python train.py --n_experts=32 --routed_scale=1.0 --init_std_router=0.0114 --batch_tokens=[65536, 131072, 196608]
Below are experts of layer 2 (counted from 0) of a mixture-of-experts language model. Rows are named router (the router's row for the expert), gate (a neuron's input weights, with its number), up (a neuron's input weights, with its number) and show model dimensions 32-63. Each number is 128 + 24 x the weight over its row's rms, rounded and kept within 0 to 255. Numbers have three digits each.
After each expert's rows: a language model's description of what the expert responds to; "gets" lists some tokens that make up at least twice as much of what it gets as of all text. This comes from a sample of Wikipedia text that the model never trained on. Tokens count by the router's weight.

# expert 25
router:120124069120167108188125137167156140156091093103133123132113119136116105152165167135097144146123
gate10:133123108105124097151156130134140097119146098115169120101084116148155125169134140099139134120114
up10:085126125111105145131086122138088095100130173151135130125113140144183125118095173134138134135131
gate11:122135131087126106145174114134123116123142130093110124152117143131132112176147142120127090135146
up11:147116142172105135115148163130126119166146066153152130157146128170129078131098140071148140121124
gate12:141168064127147147145146108165125128129114136091118146150121110083145101145129143095127148109172
up12:141064129090166094099149154112130120125136115124148095114133101154112132130139157132109147120121
gate13:145135125131122132118119120096148132120107124084152114117145118080157103172145144118130127152111
up13:119127111073150094113150151139125120151123118109092090094122144159130125129121125152123124123092
gate14:096115134167106116123123101082092102149137131148119151098149113110128109178111159072122142153092
up14:147128102106152137083116125164128100128170167103129166127113113144106097105129116137128144139110
gate15:090127117146123090154142147154150097106130132109112134109136127166102141139154154165147124133100
up15:135145120089082158142161168115173118094099140078133164159125103111132153132124130113132113091143
gate16:148124132143119142118101119098132129138126147108129137168119149108108120123144131113122108115145
up16:142143178196143146122130185150141098116108154122137118158140155121112143082155166130162144109113
gate17:068133134126097113084113139137093147105114110134139127108109138145138098112103112125143119151101
up17:107137136134094146157156149100130155116118111114114141161167117139132135133156139109110123135144
gate18:169141133139141126127077141181111114089111123166162145124123127136156093123144176163154118122140
up18:097117136121137128122071107112182152115100141115139127121162129150098150162142118137154083108139
gate19:151155088134092106180179084152135113119122113122134132119076086155137179123144139169112130099114
up19:126087122113129099136150095095131160093113163152139134117109128108126122168146109103116130155131
gate20:160112117124122127160111178087169079130091160156154170123131110113125152119109133099146130121108
up20:137139129145143172135136143126179094106125122153122128141147117127137172107168151123121151132161
gate21:181128117091160096182119138143134121129097115171077109159123117155135098114142143129090122142158
up21:107117147118147145116145116133138158104140162120077141143129150137142116140142139096168138133089
gate22:155146164169113208097102180156108147123115143167145123139094124147095138110122143108115164106149
up22:084121134163112106150114126088144118115166149160126091135149176152136139170134136107154121136108
It responds to: Sports terms and headings. The word the, section heading markers, scores, and sports words like Cup, season, League, team, in football and competition articles.
gets: "the ", "|", "==", "===", "0", "1"

# expert 18
router:146175086108150151142127145171148143148117069120123124112109116131125159146166134156111138127143
gate0:168139096152144141127138096104094124126168109123137138146147112111067153142133149102095159130155
up0:111129157110154095109109070130173164099120099137104075167114157140123113144121109124130101140184
gate1:109167119136082125159148135123121109163108116112113157129112135132126111135162155103127100118111
up1:137182126159114126096145123097102130124136144148143120126147106110129126180120125141137139144128
gate2:119128102157121114132131085133117123127121119134116107163126119122151159107135161157089111116110
up2:109105189126075127122129165117169069109132140087167116102121125071143114142116147151096131159138
gate3:130158054154150149111140090142102117121123094154098144130146107142130160142106145185101141081144
up3:141100137102126128137141117187159144080104141112106126099157183139126135154146161108108151151085
gate4:109131164116150125146072141104133123107152119119110155105087131189120106126098119107099120118099
up4:171135166149125112165141096085081129153147134164139072137107093169176134105129138114163130129144
gate5:106115129112142130134119092133125125079125131136084172106155125144137155130158121160145113138150
up5:131127117050113139106137141151152097146082124120142152130093121149096130130140148054070133147136
gate6:103145159153130134129124145151086139155085117156096152142110100137124118139140136105137135118127
up6:115130108156121100134136167171130143104163100123120150107111143120152119147122116144100142138070
gate7:139150161156156134153131107126130118189130131079155155154139136136158138117109160131110105102101
up7:112082103158103136070126130160148143100087117142113116123142107107113126120107125104155152161097
gate8:118143119102124142151106115136138143157115123143096086121138095137133113129122132122099096136156
up8:111131114140128147113158135163110072119146145137115116154122218166096134128129127141133159140092
gate9:114137115144167095112120149164132149073119151136134110134124130126114135183167127133137116129108
up9:155146149092115154117123126142114115111137140149125163106158187097111109078142148130156106132113
gate10:114143096077126135163142133134109115083126123121165121123102118098116130128128143118098115067130
up10:106131143104132119124111094125114095112131186162096110101103135146157126132109139151158116161158
gate11:132164183143121098124113143114166102140198141115096144129123105113179129152132162152129106139159
up11:135113128191136122074179173161150157118120110160121170124147131157100120132056151099135130111136
gate12:148131101113126172149145080146115126097099164104130155130122133081137160113120149139155127135138
up12:166112161129105127102171157082118132159129140125185104136140091159150116120142148122091137085143
It responds to: Articles and numerals. Articles and determiners opening a noun phrase, such as the, a, its, and counting words like two, three, some.
gets: "the ", "a ", "The ", ".", "an ", "two "

# expert 0
router:134144105167124133171130132129152114160058106093106143147101130120097102141141170134108166149148
gate10:163105112143145121150139117120145115145127105120125120144114141146124122151159155115103103115129
up10:142109144090143118136063105123124107105120140133101122141118122136131161117130161106102112164128
gate11:102147148130142153148130138129137103146145154130084147113124166151159112172149140126134084123175
up11:123139120137102124102152139124142109105105105161153127119130116142130112106106118107135134100144
gate12:126150130117152156139123099170094128106083171119120160107078148117098136110110131120160134120176
up12:144110132119126141104167168110149103125153104117148080094151116188131131132146127127100129085117
gate13:140138135155116110125126106107168134128125177084142130102117090132145116151127149141139125124144
up13:136131163094134101106142123113148127124107112135101114114168100143138130138128123145149148102154
gate14:125103181143142152122133112085115092141114113099168136149168147123139117156125174075137139160104
up14:118135132098126118100142123167130114128142134125088158116137111138124122093182156131110121137138
gate15:127103130109126103166169144180116114128146132092152124132123114156138139097120156105117127107105
up15:093150118145142140146117166111165107119130152091120116130134136132153126111151130121135125100127
gate16:122149098186096097115093108136139085128122155083101115134076135141112116097126166121126096099069
up16:153195158161135112126120152129124100130129129129123110132160180126126138115124129110156166115134
gate17:135118137149145139135161134111137139147117118132142152140114088144128114112119142126141112161124
up17:114139120158126166133144129132119133098093145124102129158171088139123170130133120141083152100150
gate18:121139073156138129158081107163108110102125137140099146105163115092150126089144162184113131134118
up18:144118121127115134095084111097138138130143098121203157110160143164112132147138114119123100106122
gate19:183164087138127119172140105156162080128099107160134137139054128125136096129157144150145147124118
up19:153110138088165098108022103127148107122142135150145124154133125142112164188118117121151140115137
gate20:159146107096106152133079146112141141118146106146166129113147107133093106156118149105090148158137
up20:129160097139178168119149138175192143098106109138102113163131144091120211123126138114115138132154
gate21:133139138120126129157154099155118149145093136145061096122131112141098103148150146123129131111150
up21:087118129137136111106087117079118182115142156129132116140148094066136158137134145098104130082066
gate22:106145163148124177094185166149116121137127098148126085162127167132095150110135133113140149067154
up22:094195127132131106092113079118102147107110140139127148121170157111143133152120155117137149132179
It responds to: Table cell separators. Pipe separators between cells of sports, election and data tables, plus for and in before years or objects, as in won for.
gets: "| ", "for ", "in ", "=", "u", "("

# expert 11
router:152135081144152152169122120132143148128115087119114162152101087114108107146146167106114138120136
gate10:134145156051095096178128109156130149135131110136141112157087112144136135161147146135109118118133
up10:078149104103161134122074106149124113119121148144144118094116135163115130122099147126148130146146
gate11:104145140102130111174216115138128086107146137141084123108125153129108118169158115144139132120148
up11:132105090139087126122114130169169174147116110157142151155076113183133084110055137105128171100149
gate12:107130082169150155155148092172102113112135149120151165112090121111159132140108157092119144151161
up12:153104139164097141110148159099148136149123112146157116102133079114117147128134126140092141145141
gate13:133113156116150096133114106117167152141106121128125142106098154105113108184154163129137115150138
up13:100121114152155127126132133103141137129130134111085119114163116117119148149093123150150135111134
gate14:101154129130128125142149122094123115122143111133143123158151128112158106178123147074122128130077
up14:127117107098153089107111094158140113181161114127116159117071091133102101116165104124142156137117
gate15:125126136173145115194146170111128123124136145127136149112064117157131179093127204099116139079133
up15:131117117134146149108119190121145117062115122105107160151142116092126098132154158123122109101139
gate16:147129126138087140090141136125170086147125149097097134139102112097129121104139131116160105077111
up16:149144135189104071095133170141155132161132140136111131157147159145108112119140150152132117093145
gate17:133139127124130107114100165130137132113125080134131157135083103137132122135118137113129133131086
up17:120124103106128133147126126154078121147097121115129121138135099121129146124131099127095169146118
gate18:120132087160130134150076133130149111065113106135127129144146146146172129107160132142157095134146
up18:109115117107167109084097108133116187102120103108203142123183097150121128160152131168117127095104
gate19:128124092120148135167118141132124089131093083162161150097069126157136115098158143120157161104139
up19:119116153093137132171173083105135130143163171120155137146136113132129138171116108118096129214119
gate20:175125115103122142142089121110170116114146129141148125120153120144128138140116127111132156157118
up20:128138156154153150112151129135141124083083156133112164159180104121128179109139156106129128138115
gate21:169117136144148123143083120122125154146096136162103103131121129162125114108135165151080111130137
up21:066100113136119139123132114078137145126160130119158160131142156073129128136111141098124122088079
gate22:136192154100150163112131107163123127142135141142157107134094109116102125099142105141127115085146
up22:126111118162133108153123142142124136098132148154156133106139143114155193159113138115111156117123
It responds to: Section breaks, dates, seasons. Paragraph breaks before headings, heading markers (==), year digits, dashes and words like season, career, year in sports articles.
gets: "\n\n", "==", "\n", "===", "201", "== "

# expert 21
router:139127105138139118156124128140136126154123102116127120101094123143132144172151152146112148086173
gate10:138151104113104096140132102130123135111094139133154095152127136130139136146156134084145134121101
up10:126142115098111132113110130131120107107132133158102135122131126069117147078101160142124096147104
gate11:137163177110086146181165124122178110137100136125091130122159155110125115163143127178134103124163
up11:139098122128130099080165145119139132156115112141140118101141116173126134109074125090130153096149
gate12:131148105117148151134155120139087101110125166115132155126117129087143133107106127061129122164205
up12:148093125169155121134178138136131097161110121101149096104139131158112139131124144117089114154150
gate13:103137127126159124109121082138151149144127138096157126111111115109151097147163162128120096120124
up13:112170127103149092121151130139128096139110112123106130123149156170106128132116105139107100097077
gate14:099128150166152151105147123159113128134127091108121159117146149102124129183137148081155116176132
up14:138131077111130093139123157130155098131136147094166129146136095155126137099123121139094140145106
gate15:072123124129139106187153177101122120155156117111111131137120104160134094115165180104144154141089
up15:141157134128107164117109129173155120126105117116158100127153160102182116086089100148095105120166
gate16:159165107181103151116124103118152120115143128106119081163088128127126126121152164093155139088120
up16:153167136157142111100148166120106078140145145112135127098160125102102112069132124144122141107131
gate17:124118178145119125108095139165128177128145117123119135112074121129145088148112141128147146150148
up17:157139142099132149143155115164103179103112118129146161131188126123128148135150111110147116129113
gate18:107169142142129123136078122131123158094113148159147135100133117132161130104142131135162091132120
up18:092100125086148129109084151074153149093141104102144106121150045134175113164140127112108123123120
gate19:090163114088098111170119155152129075136118088126173133131072139143159114158162142125136118158168
up19:105102147151128112117109088105122139141126138119144151119141126121154130161142085133124144157178
gate20:169110114107138125127079139139150103086131130113139099112130137150146145120110127115111137139142
up20:117148143123160105130118150151185129115118121119112104183151107122098198121117151123143088113114
gate21:135150162126122104163158102150114154143055115173073101116106152190129063134143148119124134114138
up21:072131110128111114073116081094106133126184164120105142124135136082142164120120137117131135115090
gate22:121142170125090157116120123130113185150159128120152109157081133133097153137129113103080139130164
up22:105154133167111088129139072149107115100125185157136098127110126153124152091126148124141133126094
It responds to: Parentheses, auxiliary verbs. Opening parentheses in track lists, credits and citations, dashes in credit lines, and auxiliaries like has, had, could, may.
gets: "(", "- ", "| ", "\"", "– ", "had "

# expert 22
router:145147107115145139151138128127155162132138127099098100171126102131123109179148160125085136098121
gate10:173101130115141109163135115142148138097112116120150123145088125176121127134129127100112124122069
up10:136120123112096143114089161102120092072146142159109127106112144111187137123106151131156118151125
gate11:121185122138126149132149145125127080135124147123163122135158178141143132194126137158143107145143
up11:119141137176119109104157159164123166124126125133132147108143116158119094103109158117189147114125
gate12:113141116191140133141148098126106107117090124094162122129110098107106100120124148074134145126184
up12:123130186111125140126140199138148150116125135140107079165123115177129099137136145144075100089106
gate13:095138100097129117117093061175140127149121141104117139132128123113135083119132143162147122110146
up13:150154106083147122120127141205129151137132146142130134139148131159110128120145135151101110133107
gate14:122109171128133108126132104125137116132126113125153144137158141124169072121144160105131125125102
up14:117135141118139151124111145187128096147161120129124161152096112166129107114128155117075107106124
gate15:131107078120138126167124120189102160125168108122140108124093131130176132129111185116104119111089
up15:097142102125132143122124149094174154111124124108143131136141132164106138152109114116106172059155
gate16:158154144125113133126119124135132110134155147097128119143130109132136102153139141073120125075099
up16:142149116179141123122147148169141111132128130155161127137171181086106110142101198131143135131135
gate17:137123132107110101078117114145105110088133129112124168123112094143144137117109116128164103132128
up17:116140119126086143132140151134111087127123126120132147180175110120127151109120123136112112119119
gate18:153162110164095120143107135174108155064109117137132133126128148083161116119152145134174116130124
up18:122120137114145100133110144148171132141109132093157115132143111113144125145111127133081098081132
gate19:098168063155100119184156107117115082126081127106135163094075117143126139111155150143151118112121
up19:111103154080138131141120127098180103112106153096174124128126123088098135131125102106129136165128
gate20:157111111095098125122131160143100127120104139125130128078146112115147110130139145069143168164127
up20:142158138150172135114112159128118124110144120163084107151143088146133180085117129128139152157142
gate21:142144143123165105147124153152100137121090149148092098104155128156102127125134145121134144108144
up21:050136108124150141123150103100108132132169180116127146139142111117134109143119149095133138056100
gate22:173137128133141154136103172158105110127130124135107073163111137162096106109134135125135109109151
up22:107155127129126128135105119107136122130144161145137120093120123186123180138140144122117152129166
It responds to: Mid-word pieces and headings. Word-internal pieces within longer words like Pe-or-ia, dou-ble, plus table pipes, heading == marks, and prepositions into, to, of.
gets: "| ", "to ", "\n", "or", "is", "of "